config.yaml
n_layer: 10
d_model: 128
n_experts: 160
experts_per_token: 6
d_expert: 64
d_shared_expert: 64
activation: "tanh_gelu"
moe_layers: [0, 1, 2, 3, 4, 5, 6, 7, 8, 9]
router_score: "softmax"
normalize_top_k: false
routed_scale: 5.16
balance_loss: 0.00071
balance_bias: true
router_z_loss: 0.001
router_noise: 0.05
shared_expert_gate: true
init_std_router: 0.00851
lr_router: 0.00153
n_head: 8
n_kv_head: 8
head_dim: 32
vocab_size: 8192
norm: "rmsnorm"
norm_place: "pre"
norm_eps: 1e-06
positions: "rope"
rope_base: 10000.0
rope_fraction: 1.0
qk_norm: false
attn_scale: 0.177
tie_embeddings: true
parallel_block: false
init: "normal"
init_std_qkv: 0.0339
init_std_o: 0.00535
init_std_up: 0.0339
init_std_down: 0.00379
init_out_by_depth: true
optimizer: "muon_variant"
lr: 0.00867
beta1: 0.95
weight_decay: 0.032
lr_head: 0.0186
grad_clip: 1.0
warmup_steps: 200
schedule: "cos"
final_lr_fraction: 0.1
batch_tokens: 131072
seq_len: 1024
doc_mask: true
train_tokens: 678900000
steps: 5180
dataset: "wikipedia_en"
Below are experts of layer 6 (counted from 0) of a mixture-of-experts language model. Rows are named router (the router's row for the expert), up (a neuron's input weights, with its number) and show model dimensions 0-127. Each number is 128 + 32 x the weight over its row's rms, rounded and kept within 0 to 255.
After each expert's rows: a language model's description of what the expert responds to; "mostly gets" lists some tokens that are sent to it at least half of the time. This comes from a sample of Wikipedia text that the model never trained on.

# expert 47
router [187 213 144 148 146 145 150 143  79 131 124 136 149  99 136 165 134 145 166  70 168 162 159 158 101 141 125  85 159 115 172 130 109 123 169 136 151 162 119 170  89 147 123 163 104  87 137 184 112 160  74  84 119 149  98  56 156 109 167 104 173 114 123 152 177 146  88 115 179 128 132 132 128 168 113 127  93 149 127 104 126 147  88 119 164 159 141 117 133 149 131 124 148 155 173 153 149  93 124  61 111 121  88 198 131 147 123 130 155 123  55  63 190 127 133  79 153 120  76 142 129 154  45 105 126 113  95  88]
up0 [ 74 119 123 112 105 135 138 132 132 115 168 122 118 126 188 117 145 105  92  87 164 156  87 141 119 120  79 106  87 161 182 120 102 138 156 141 129 208 153 154 129 121 165  95  57  57 150 161 119  76  96 133 171 171 115 156 143 164 136 132 153 113 136 148  94 145 166 136  77 206 160 152 113 128 118 134 131 164 177 211  85 138 131 141 137 114 159 123 125 127 142  93 129 161 155 147  76 125  92 109 139 159  65 173 183 128 118 172 115  93 141 135 104  90  86  66 104 120 179 170 124 120 122  72  81  77 118 125]
up1 [100 150 125 168 118  83 119  95 123 171 113 111  90 144 106 178 120 145 141 127 117 181 173 162 170 205 144 198 140 110 158 134 113  50 129  99 125 144 121 116 143 190 141 123 151 128 155  78 144 103  90 134 113 109  85 140  66 110  81 103 141 140 130  86 152 109  90 102 145 113 152 106 126 123 140 131 136 144 117 126  50  77 102 114  62 120 143 104 169 122 153 203 142  96  61 136 118  98 114  82 170 144 117  89  80 156 142 150 141 134 188 133  94 132  65 100 148  81 102 167 159  85 146 144 143  89 151 175]
Description: First words of multiword proper names for places, organizations and publications, such as New York, North American, Royal, Air Force, Austin Chronicle.
mostly gets: "New ", "Northern ", "Arch", "Royal ", "North ", "Los "

# expert 52
router [129 147 134 150 158 141 162 142 110 135 133 104 178  90 179 140 156 151 135 110 135 179 142 118 101  99 157  98 192 112 121 178 122  58 132 142 120 162 111 116 109 159 117 199 110  70 187 181 112 145 124 146 146 205 124  96 146  94 127  66 195 113  68 126 162 131  70  92 168  86 134 134 179 180  82 137 126 144 143  62 162 175  85 101 117 135 159 141 144 129 113  58 159 150 147 180 158 105 133  86 120 179 128 114 113 127  94 204 125 117 130 113 156 114 132 108 146 126 112 146  86 141 131 110 122  98 128  78]
up0 [160 133  76  92 123 167 160 124 147 136 117 131 116 123 100 140 115 137 229 117  65 186 167 197 136 143 126  97  98 131 106 216 134 133 116 168 124 160 178  71  67 103 165 102 120 122 121  97 146 114 108 138 113 181 188 109 104 108 168  96 141 168 133 185 150 141 132 137 112 133 104 136 129 129 144  81 174 133 132 159 139 130 150 116  80 147 111 135 128 133 169 190 141 149 160 147 146 133 168 148 121 161 152 137 112 191 123 126 107 170  61  99 155 129 137  57 155 204 131 110 160 176 117 175 112 130 159 148]
up1 [138 144 120 111  96 133 101  96  55  34 106 167 181 125 164 126 183 150 161 128 134  73 138 105 163 104 142 126 130 156  86 168 118 100  36 135 142 101 148 112 109 134 115 150 120 130 161 153  99 164  97  97  70  76 132 165  97 102 152  98 107 170 178 182 112 123 138 162  67  76 163 128  90 155 112 147 142 147 146 135 142  86  85  86 163 120 116 169  95 140 137 120 140  96 169 117  82 142 112  84 135  84 110 107 129 133  89 207 140 110  91  98 144  83  92 154 147 156  70 135 121 122 107  95 137 104 168 124]
Description: Last digit of years and other numbers, mostly in tables and dates, such as 201-6, 194-4, 193-8, and standalone counts.
mostly gets: "century ", "JPL ", "9 ", "05 ", "century", "8 "

# expert 15
router [106 110 132 127 184 194  53 123 136 179 103 109 120 156 125 148 134 156 185 116 158 152 116 133 140  92 152  63 142 106 152 161 122  94 195 131 103 163  86 157 118 170  35 143 113 101 142 153 113 184  82 135 137 142 104  94 143 115 116 106 173  97 102 183 135 131  90  83 131  89 168 147 161 157 146  81 119 148 109  97 111 139 126 108 151 137 152 213 103 140 115 166 178 143 169 110 157  74 117 115 165 158 135 165 182 183 109 183 161 104  84 112 124 134 129  86 146 111 120 115 109 132  91 124  84  98  95 158]
up0 [133 160  81 196 111 136  87 101 124 125 145  42 193 158 108 159 142 100  77 116 140 149  99 134  88  85 162  98 147 125 141  69 117  30 154 144  85 112 111 103 112 158 146 156 158  95  98 161 129  85 117 182 151 116 182 145  91 102 145  96 120 108 136  97 181 111  88 134 169 153 140  92 176 123 121 137 103  81 180 120 128  61  72 121 132 117  60 111  81 121 148 112  97 129 173 149 105 139 121 144 154 129 123 182 119 127 173 138 167 106 190 136 139  88 115 128 121 131 153 115  93 127  85 131 120 128 188 141]
up1 [ 83 135 152 117 159 145  83 112 153 128 137 149 111 169 138  81 167  89 158  96 133 200 166 165 141  80  66 113 151 138 133  85 124 119 128 112  77 159 113 112  91 167 147 159  91 130 188 137 130 101 179 123 142 110 114  93 138  99 124 142 152 155  69 141 146 110  64 129 158 100 128 161  97  95 173  44 140  50 175 136 133 117 128 135  91 127 116 126 174 129 129 155 138  96 143  99 155  96 103 155 139 181 124  85 102 107 149 155 147 124  98 106 120 149  89 112  63 109 153  90 151  71  40 156 111  96  68 140]
Description: First stems of longer words, often in taxonomy and science text, such as dors(al), tax(on), ph(ase), philos-oph(ical), ext(reme).
mostly gets: "them", "idae", "influ", "classification", "mathematic", "Phylum"

# expert 21
router [105 116 144 150 196 165 183 147 119 149 103 115 131 115 120 143 119 135 161 104 116 136 118 144 101  78 151  55 141 111 165 164 122  99 174 134  89 125  61 149 110 187 112 137 103 159 139 183  81 172  79 117  88 131  88  92 131 115  98 109 145  90 125 185 134 130 105  50 107  90 141 110 114 148 108  84 133 173  82 122 135 131  99  60 130  98 162 158  82 177 109 121 146 157 146 122 153  87 105 111 161 176 147 160 137 178  88 131 185 136  89 101 129  65  82 117 153 105 108 171 113  58  89 123 140 113 118 176]
up8 [201 103  90  95 134 187 113 153 147 103 160 172 120 131 109 199 143 121  96  50 119 107 125 186 176 132 165  99 179 134 116 147 133 100  52 153 121 157 102 107 108 173 149 156  87  93 152 130 129 107 176 109 126 113 181 171 172 142 168 129 152 148 160 157 133 134 164 146 118 139  32 134 139 133  85 128 133 177 144 122 161 165 166 168 115 140 116 123 159 118  92 165  66 159 159 137 165  95  96 144 118 138 155 142 124  91 136 132 130 107 158 152 174 150 152 108 123  95 121 130  73 170 156 119  39 152 132 145]
up9 [195 172  98 147 156 104 113 109 125  89 118 110 117 109 129 152 105 128 158 129  91 156 154 173 108 195 118 169 152  83 164 162 122 135 145 173  77 101  94 144 100 188 136 145 146 141 123 154 146 137  96 195 103 138  92  56 134  96 160 147 161 118 122 147  80  80  49  43  68 115 149  96 125  94 133 102 102 104 175 144 134  99  92 171 121 125 155  95 108 131 107 177 107 107 161 132 126 139 113 102  98 105 141 133  75  81 108 150  81 190 140 132 183 144 111 120  95 124  72  66 155 106 136 153 149 141 106 158]
Description: Middle stems of Latinate words after prefixes like ex-, con-, ob-, acc-, followed by -tion or -ed endings, e.g. ob-sc-ured, rec-ept-or.
mostly gets: "protec", "expl", "appro", "meas", "invol", "sol"

# expert 35
router [ 94 151 149 132 139 148 130 155  51 142 130  80 168 122 138 145 139 142 162  93 204 183 169 165 134  71 178 131 173  85 149 131  78 126 117 146 182 154  83 162 119 170 107 164 110  96 172 150  71 133 118 164 147 187 123 123 153 120 116 119 135 125 144 114 126 138 149  40 135 117 158 227 142 149 135 128 129 197 103 134 134 134 126  68 148 155 119 121 127 200  88  95 151 175 151 164 116 147  61  97 142 112  96 105 178 158  92 126 125 108 109  72 157 101 124 122 101 102 129 142 107 122 132 127 138 108  81 130]
up1 [159 113 106 118 114 124  73 142 118 125  98 112 124 152 174 132 152  71 172 117 122  96 115 126  74 143  75 104  88 122 102 199  80 144 161 118 136 156 172 194 167 148 103 128 145  76 158  86 126 138 102 155 114 147  67 105 122  87  88 135 164 182  87 129  65 161 190 108 102 130 143 124 117 143 132 137 134 144 122 145  85 137 105 154  65 114 186 186 119 108 162  94 136 107 126  74 110 158  63 111  58  95 107 147 112  74 158 142 157 141 118 179 152  77 112 112 136 132 114 112  73 118 145 161 169 182  98 122]
up2 [207 111 129 164 117 134 128  93 144 114  99 112 140 146 121 170 121 144  83  87 158 176 186 180 168 132 179 109 169 145 167 189 150 139 121  88 142 183  90 148 184 122 102 184  76  97 141 101 124 100 148 106 134 101 156 104 103 118 112 138 129 140 124 136 116 147  98  90 155 130 136 149 153 112 130 123 133 135 150 153 156 161 120  98 110 179 182 120 164 101 122 142  69 115  78  79 113 195  82 106 104  80 157 135 142 129 199 131 110  59 109  87 148 154 118 227 119  94 141 117 163 110 184 106 145 126  93 145]
Description: Field names and following colons in infoboxes and table headers, such as Preceded by, Born, Genus, Order:, Height, Genre:, Image.
mostly gets: "Preceded ", "Succeeded ", "Born", "Genus", "Coordinates", "Phylum"

# expert 44
router [156 181 137 121 138 165 185 125 104 173 126 107 154 128 164 110 149 145 171 106 139 158 143 160  91 145 140 113 196  83 173 133 145 138 141 148 114 136 151 156 163 155 109 129 134 103 149 149  94 139 106 113 119 130  83  64 142 123 181  96 193  97  86 100 148 164  85  96 138 118  98 143 212 162 118  75 125 137 106  87 167 166 104 112 178 116 111 142 144 176 112 118 185 124 151 178 123 135 119  97 102 131  93 150 144 161  37 201 116 124 137  94 168 120 121  76 134 103  75 204  91 115 152 108 148 116  84 101]
up2 [149 132 154 137 116 160 184 135 122 102 111 146 204 199 146 151 188  87 146 109 118 169 148 211  46 143  91 133 129 116 117 108 151 116 198 110  93 165 123 100 131 182 170 116 160  58 128  82 139 171  87 148 138 126  65  98 149 158 140  80 152 148 129  65 169 107 116 135 164 135  70 106 141 124 119 122 135 154 152  54  96 109 116 156 125  93 118 110  63 132 123  82  94 111 124 129  74 158 191  95 144 164 162 166 161 133 141 145 114 118 117 135 128 122 111 140 136 121 123 133 193 142 151 139 129  92 132 120]
up3 [180 138 131  96 127 111 170 146 141 158  88 178 126 205 165 111 111 167 136 103 123  98 128 135 183  96 126 163 156 148 137 125  50 139  99 147 165  90 139 148 127  67 151  72 165  50 144 106  53  77 138 174 133 134 120 103 126 175 117  94 140 165  98 104 124 108 182  61 204 113 182 172 131 180 147 125 177 161 184 189 118 137 142 147 120 122 110 128 129 147 112 129 130 105 123 130 111 151  93 133 135 143 181 112 186 186 126 109  82 110 151  97 146 129 133  90 104  98 131  99 131 123  91  85 125 124 137 129]
Description: Last piece of surnames and personal names, such as Williams, Smith, -ić, Web-ster, Mall-ory, often before a parenthesis or was.
mostly gets: "Williams ", "ić ", "Smith ", "Jackson ", "Jones ", "erson "

# expert 6
router [128 156 129 191 196 161 163 137 132 160 114 117 145 107 130 180 124 112 172  95 130 148 147 145  87  97 171  85 128 130 165 157 121 122 166 147 150 123  89 174  85 189 136 156 123  77 163 169 112 188 150 100 131 181 149  93 141 137 116  90 162  99  99 134 170 141 119 120 122 104 161 194 137 162 153 128 102 129 125 112 177 129  92 100 170 113 176 149 115 136  79 126 149 125 136 188 205 111  88  56 119 193 113 138 159 150  89 197 170  93 127  97 163 102  88 100 143  67 141 161 117 122  86 140 137 121 119  90]
up2 [136 114 124 188 159 149  78 175  83 111  91  98  93 107 116 156 160  83 156 109 110 122 106 114 110 109 120 112  82  88 129  56 135 119 114 120  64 113 153 117  45 158  92 139 132 110 134 137 157 144 101 100  70 160 103 122 186 159  85  95 152 107 152 107 146  85 150 104  83 126 112 116 117 156 131  84 124  75 105 128  99 123 139 143 145 163  78  83 104 111 152 123 128 211  95  62 121 106 127 125 119 136 172 152  68 127 128 144  47 203  89 116 133 128 154  74  93 104 192 115  98 113 138  97 131 105 143 143]
up3 [113 147  96 104 204 124 120  91  66 218  86 127  66  64 104 158 140 129 126 176  99 138 177 108 171 103  85 122 101 143 116 112 154 134 147 121 155 142  77 144 108 138 179 174 170 115 128 136 120  94 141  85 113  97 157  94 135 126 132 100  84  89 132 134 142 137 123 114 148 158 124 149 108 144 192 147 100  81 131 147  92 158 116 112 116 198  86 138 134 132  65  75 141 108 112 153 154 172 163 158 172 126 110 119 195 121  43 170 111 119 125 171 125 115 152 150 183 109 156 133 176 136 156 102 110 145 102 168]
Description: Word pieces, digits and short codes in tables and lists: DNS, N/A, position codes FW, MF, GK, and model numbers.
mostly gets: "FW ", "MF ", "Win ", "GK ", "utr", "gressive "

# expert 28
router [143 130 166 188 172 179  87 158  83 129 104 128 158 103 134 126 154 157 140 123 109 136 113 136 132  75 125  61 121 159 125 143  88 157 128 150 116 122  81 132 114 143  47 151  81 149 177 170 104 133 112  55  91 124 105 102 134 103 133 133 147  76 138 202 133 169  90  92 134  70 153 127 133 107 109 131  98 144  43  57 126 182 106 102 133 143 152 168 119 163 116 122 166 161 132 166 148  88 137 101 100 185 109 191 151 146  83 166 140 119  99 136 135  74 112 131 152  78 119 170 101  96  66 127 148 122 113 119]
up3 [152 143  86 143 106  98 134 154 152 199 153 115 148 158  82 165 139 120 125 107 190  89 152 200  69 106 153 147 184 187 115 140 157 148  82 137 136 120 137 173 173 158 106 138  81 163  96 149 131  76 110 115 108 112  96 135 131 122 157 105 124 108  98 164  93 113 130  81 126 122 106 147 110 128 135  80 188 150 188  84 125 142  86  91 167 135 159  92 112 146 133 108 112 164 157 150 110  86 125 159 139 205 143 156 133 103  80  97 150 125 135 202 113 183 137 154 121 138 129 180 168 162  86 179 150 139  65  88]
up4 [167  64 124 183 107 207 122 101  76 152 114  75 130 125 127  69 127 143  83 159 126  97  93 137 123 173  95 150 163 101 155 163 113 136 128 101 104  92 101 180 155 151 123 125 176 106 110 108 134  86 155 148 155 104 117 160  94  95  73 175 159 129  98 101 150 122  98 109 208  65 150 169 107  88 127 109 183 128 159 105  98 108 127  99 196 151 120 160  89 136 161 103 108 113 141 129 164  98 132  85 193 150 126  84 129 122 105 123  85 203  91 152 127  72 141 143  96 111 124 144 139 157 112 161 187 127 141 111]
Description: Opening stems of long Latin-derived words split into pieces, such as contr, exp, particip, consider, coordin, usually followed by -ed, -ing or -ation.
mostly gets: "exp", "contr", "particip", "expl", "contribu", "employ"

# expert 40
router [143 188 114 141 176 145 101 146  99 144  84 112 128 122 128 147 145 163 137 119 132 151 163 157 123 119 166 114 182  63 134 169  93 154 139 178 118 176  96 115  78 121 120 111  99  80 130 131  89 115 100 152 118 144  73  80 144 121 187 110 166 105 124 114 177 158 125 152 181  93 199 171 189 167  96  94 133 142  87  99 160 149  77  70 183 131 159 174 112 129  78  94 147 145 146 153 109  93 128 101 153 147 126 203 164 158 137 156 182 140  65  87 178  98 136 130 147 119  74 137 125 117 110 123 128  86 132  89]
up2 [ 84 154  85  94 168 165 156 226 129 187 122 160 135 137 121 123 122  88 136 114  75 203 156 155  90 117 136 123 110  85  94  88 122  99 129  59 169 129  72 142 101 116 158 185 107  84  77 101 139  78 125 107 104 127 140 134  93 123 151 182 141 177 138  99 137 139 144 112 142  46 100 143 118 152 110 164 105  69  87  91 115 160  63 107 164 130 151 140 135 103  71 141 121 129 122 183 113  89 131 133 150 166  77 126  75 127  80 135 110  87 126 149 110 103  75 125 119 123 157 143  83 117 110 150 137 122 143 150]
up3 [147 131 168 149 138 193  48 151  54 172 149  94 105 138  86  94 101 136 108  84 156 103 121 112  95   1 196 117 106 111 147 183 121 119  79 123 130 145 170 108 174 109 144 109 107 129 102 122 118 128 122 112 159 174 136 101  84 135 105 175  59 110 114 145 119 100 142  74  92  80 131 142 111 102 147 121 166  78 117 170 135 165  89  99 147 160 185 179 125 125  88 126  91 141 174 120 117 123 153 150 134 116 158 159 175 116  88 126 173 149 119 142 136 112 119 177  94 144 125 110  88 138 141 115  96 117 126 101]
Description: Pieces right after an initial capital or consonant in names and words, often in sports tables, such as Ph-ase, D-ab-rowski, Dj-ok-ovic.
mostly gets: "ennis ", "anks ", "achel", "anish ", "ug ", "ione"

# expert 36
router [163 133 142 146 129 173 162 144 122 115 141 112 160  82 146 136 158 155 147 120 143 171  99 127 113 105 165 100 162 129 113 145 102 103 191 143  94 167 149 173  90 133 142 139 112  97 178 176 123 138  84 117  90 194 115 106 188 119 151 115 194 114  91 194 157 117  88  79 128 121 168 110 210 211  45 116 125 190 153 106 168 179  98 132 141 159 161 140 108 161  93 107 176 123 140 167 131 145 104 104 136 167 113 135 147 134  94 198 114 130 135  74 131 103 130 115 125 111 146 159  87 122 111 135 122 134  72  78]
up3 [144 122 172 116 130 183 153  93 158 156 105 155 170 150 177 151 145 145 136 172 143  87 166 114 128 131 101 158 188 131 148 110  82 155 120 113 141 168 199 214 141 146 167 137 119  85 102 105 140  95 161 121  92 119 134 177 179 148 174 115 101 145 143 137 187 150 126  96 131 128 111 141  66  27 112 127 114 184 110 105 121 147  75 146 164 136 115 124 108 112 190 104 138 118 149 170 135 131  80 148  56 154 162 147 161 109 150 118  56 161 157 145 148 147 146 107 191 163 132 116 106 133 123 122 106 107 108  69]
up4 [100  96 108  68  39 124 124 108 148 158 101 137 169 181  75 175 181 101 156  97  95 165 114 111 116  78 160 118 149 116 145 122 128  89 180 112 128 168 145 122  95  89 128 157  89 114 103 122 171 128  78  80 163 130  97 158 135 135 152  55 100 118 136 160 149 112  82 172  94 137 111 125 110 168 125 152 159 139 107 101 120 149 100 196 118 168 123 152  91 138 159 187 161 104 152 124 117 110  79 178 164 228 173 135 107 111 116 178 141 117 100 120 168 150 108 148 161  91 118 121 103  82 112 118 144 110 178 129]
Description: Digits and number pieces in measurements, census and table figures, plus million, percent, approximately, and States after United.
mostly gets: "million ", "States ", "approximately ", "300 ", "percent ", "billion "

# expert 22
router [162 188 139 173 138 170 139 141  79 149  59  87 142 117 151 172 138 178 180 106 115 145 174 143 118  96 143 132 178 122 141 170  99 132 138 111 122 131  79 134 132 158 108 162 139  88 144 174 100 153 104 109  83 130  93  81 171 116 153  79 164 129 129 155 178 120 102 117 138  77 142 164 163 184 105  95 124 144 126 108 160 205 114 132 147 147 144 169  84 179  96 151 160 142 148 166 145 111 130 142  76 193 123 197 148 129  88 178 143 106 135  95 168  68 137 120 119 114  94 173 105  58 123 128 125 135  65 120]
up1 [116 100 141 168 140 183 168 143 122  92 137 107 128  88 151  62 111 138 127  98 122 121 129 103 142 104 108  78 204 143  29  94 120 145 131  88 131 116 100  75 115 154 115 108 209 128 149 140  93 123  93 139  81 141 120 130  96 145 104 146 184 113  87 113  85 206 175  91 151 167 126 128 146 115 151 191 129 143 150 157 127 122  83 132 143 166 148 108 120 106  99 102 204 176 172 140  91 196 135 132  83 115 164 180 119 125 138 118 135 128 125 169 157 196 110 109 143  70 119 131 135 144 102 141 111 139 186 123]
up2 [137 149 120 128 127 116 132 203 115  87 140 165 103 127 119 146 169 137 144 144 134 141 133 128  89  74 112 110 137 176 121 127  86 155 121 154 118 127 167 126 122 119 150 157 157 117  80 112 150 162 147 111 138 124 121 126 133 179  97 134 118  54 112 145 120  94 128  78 145  47 170  73 122 111  95 170 106 180 189 110  91 178 156 144 185 177 170  81 175 155 133 165 167 169  66 119 131 116 176  99 178 141  84 196 120 105 101 112 101 162 116  77 150 135  95  87 192 149 147 114 125 108 166 165 177 106  99 174]
Description: Verbs and -ing/-ed endings completing a verb in running prose, often before to, that or the, such as considered, caused, turning, devoted.
mostly gets: "considered ", "gave ", "due ", "said ", "take ", "caused "

# expert 16
router [173 187 138 143 152 177 156 121 123 147 100 133 147 131 187 109 137 126 173 114 126 143 131 149  95 107 153  83 185 106 152 133 155 127 149 115 128 141 146 163 155 154 101 104 126 121 153 132  67 145  96 140  95 145  68  83 119 132 178  90 172 112  85 102 153 145  85  71 127  80 103 145 172 128 121  76 109 150 111  93 164 176 124 135 152 104 113 164 140 179  87 120 175 122 150 177 126 116 125 122  68 156 118 139 161 167  44 212  89 111 118  98 172 114 121  98 139  82  50 172  73 118 148 125 169 112  89 137]
up0 [133  95 102 129 197 195  92 117 141 155 100 159 122 113 148 119 116 134  57 146 119 124 137 151 141 163 142 110 128  84 115 131 175  98  71 112 118 133 177 141 141 101 101 106 121 139 133 159  90 122 124 182 147 126 101 134 158 132 126  39 106  47 118  59  95  81 110  88 129 128  67 172 156 143 122 109 120 104 159 152 125 151 177 132 114 121  76 122 163  90 100  51  59 130 145 153 116  97 155  86 109 163 169 110 132 138 119 165 122 168 204 109 121  95  99  86 153 124 113 113 123 191 171 155 117 124 143 176]
up1 [121 134 151 135 171 158  90 128 118  77 103 132 129 132 116  88  59 189 106 211  90 120 120 159  86  81 118 179 112 170  51 131 156 134 107 150 110  83 156 143 111 146 140  94 120 108  84 161  81 120  84 149 103 152 104 127 104 134  55 132 126 100 181  99 129 126 101 126  64 181 104 121 130 161 182 130  90 127 110 140  91 104 111 117 139 129 172 189 185 114 136 120 172 108 100 114 122  98 106 132 125 100 111  76 117 134 210 130  40 121 159 120 126 102 155 138 141 152 110 119 140  86  95 176 159  86 128 129]
Description: Forms of be (was, is, were, are, been, being) and not, plus fillers in tables and chart rows such as dashes and separators.
mostly gets: "----", "    ", "therefore ", "were ", "be "

# expert 12
router [155 163 118 149 117 200 156 150 108 152  97 129 153 125 162 121 150 124 151  87 146 134 162 126 127 143 172 132 169  62 169 156 124 107 177 150 143 125 140 153 118 170  96 143 122 103 166 151 116 167 122 100  62 153 115  75 160 138 168  90 175 108 104 110 138 130 108  88 133  99 115 164 191 165 112  51 132 154 134 105 177 157 126 108 132 161 145 183 119 167 128 139 208 119 153 192 122 101 127 101 116 178 104 167 130 128  41 216 118 121 105 104 126  82 113 100 149 109  63 152 100 108 126 149 184 124 106 128]
up2 [147 147 130  43 108 154  98  66  86 116 112 101 111 166  90 138  86 126 102  69 152 135 112  67 143 132  94 110 118  55 120 141 128 154 131 108 130 153 143 180 129 111  80 104 105 108 164 134 141 101 102  85 104 179 119 138 113  62 110 133  73 161 144 128 127 105 119 121 164 126  93 164 109 135 151 131 147 138 106  66  71 195 118 113 162  87 126 143 208 117 159 100 141 126 199 140 154 136 116  73 135 125 200 135 126 101 110 108 136 120 146 184 120 143 130 197  79 120 157  99 111 183  81 104 132 157 150 167]
up3 [120 108  81 142  99  91 162 100  83  73 112 102  47  96 103 134 109 157 139 143 114 107  81 172 146  90 110 117 152 112 105 166  92 179 137  97 190 143 160 128 136  46 173 111 152  64 144 136 130 129 130 126  86  93  86  97 119 102 146 143  92 208 145 127 132 143 174 141 101 111 149 114 156 136 110 170  74 104 142 154 137  93 134 113 132 148 170 138  72  75 119 148 163 158 113  97 136 104  82 113 126 128 132 151 103  47  93 147 159 101 107  78  78 118 189 128 149 100 159 132  74 130 147  92  81 155  93 121]
Description: Joiners inside lists and clauses, especially "and", commas, or, with, as, plus purpose verbs like allowing, providing, creating.
mostly gets: "$ ", "increased ", "especially ", "reduced ", "allowing ", "create "

# expert 31
router [133 160 146 153 145 141 183 152 142 172 135  94 169 111 136 139 173 163 174 115 133 160 171 153  99 124 157 108 192  84 171 176 122 127 154 164 124 183 131 144 128 134 113 142 111  97 165 148  88 124 116 106 128 143  74 103 167 114 159 106 183 104 106 159 149 158 103  83 177 133 120 127 208 189  99 116  93 132 138 106 174 137  99 142 130 149 134 142 141 154 131  83 167 132 124 185 126 110  94  63  95 123  92 167 128 153 101 185 131 105 124  52 172  99 120 105 139 122 119 211 104 142 147  70 122 131  56  70]
up2 [127 139  82 111 189  86 114 173 189  90 146  79 126 170 117 111 127 112 110  95  92 156  95 152 134  72 148 111 122 157  82 187 122 173 100 120  93 152 116 195 149 103  79 167 147 144 194  89 112 164  85 139 150 104 136 107  91 121 150 175 115 120 148 157  76 134 126 139  90 173 173 120 192 130 153 117 137 122 164 201 145 154 126 149  84  89 118 107 161 133 119  64 133  82 170 132 157 145 111  65 132 137  98 100 156 182 106 131 159 152 179  99 116 116  87 126 157 127 160  93  89 141 116  97 103 154  78 158]
up3 [139 117  97 136 105 115 116  96 129 106 100 122 117 126 141  81 101 169 112  76 132 120  99 141 160 131 123 152  98 163 130 205 110 131  83 109 136 179  63 190 146 132 132  81 152 141  94 170 103 160  92 173 168 130 136  76 109 145 126 129 122 151 159 105 114 154 147  52 174 127 168 176 140  96 136 147 220 159 124 104 168 119 166  88  65 126 124  94 188  99  88 111 152 122 102 132 121 182 134 110 104 151 130  90 140 146  33 122  77  98 115 119 178 131 170  95 190 102 120 161 162  93 117 141 136 160 132 136]
Description: Final pieces of city, state, country and institution names followed by a space, such as Los Angeles, New York, Manila, Liverpool.
mostly gets: "Angeles ", "Street ", "shire ", "York ", "California ", "Avenue "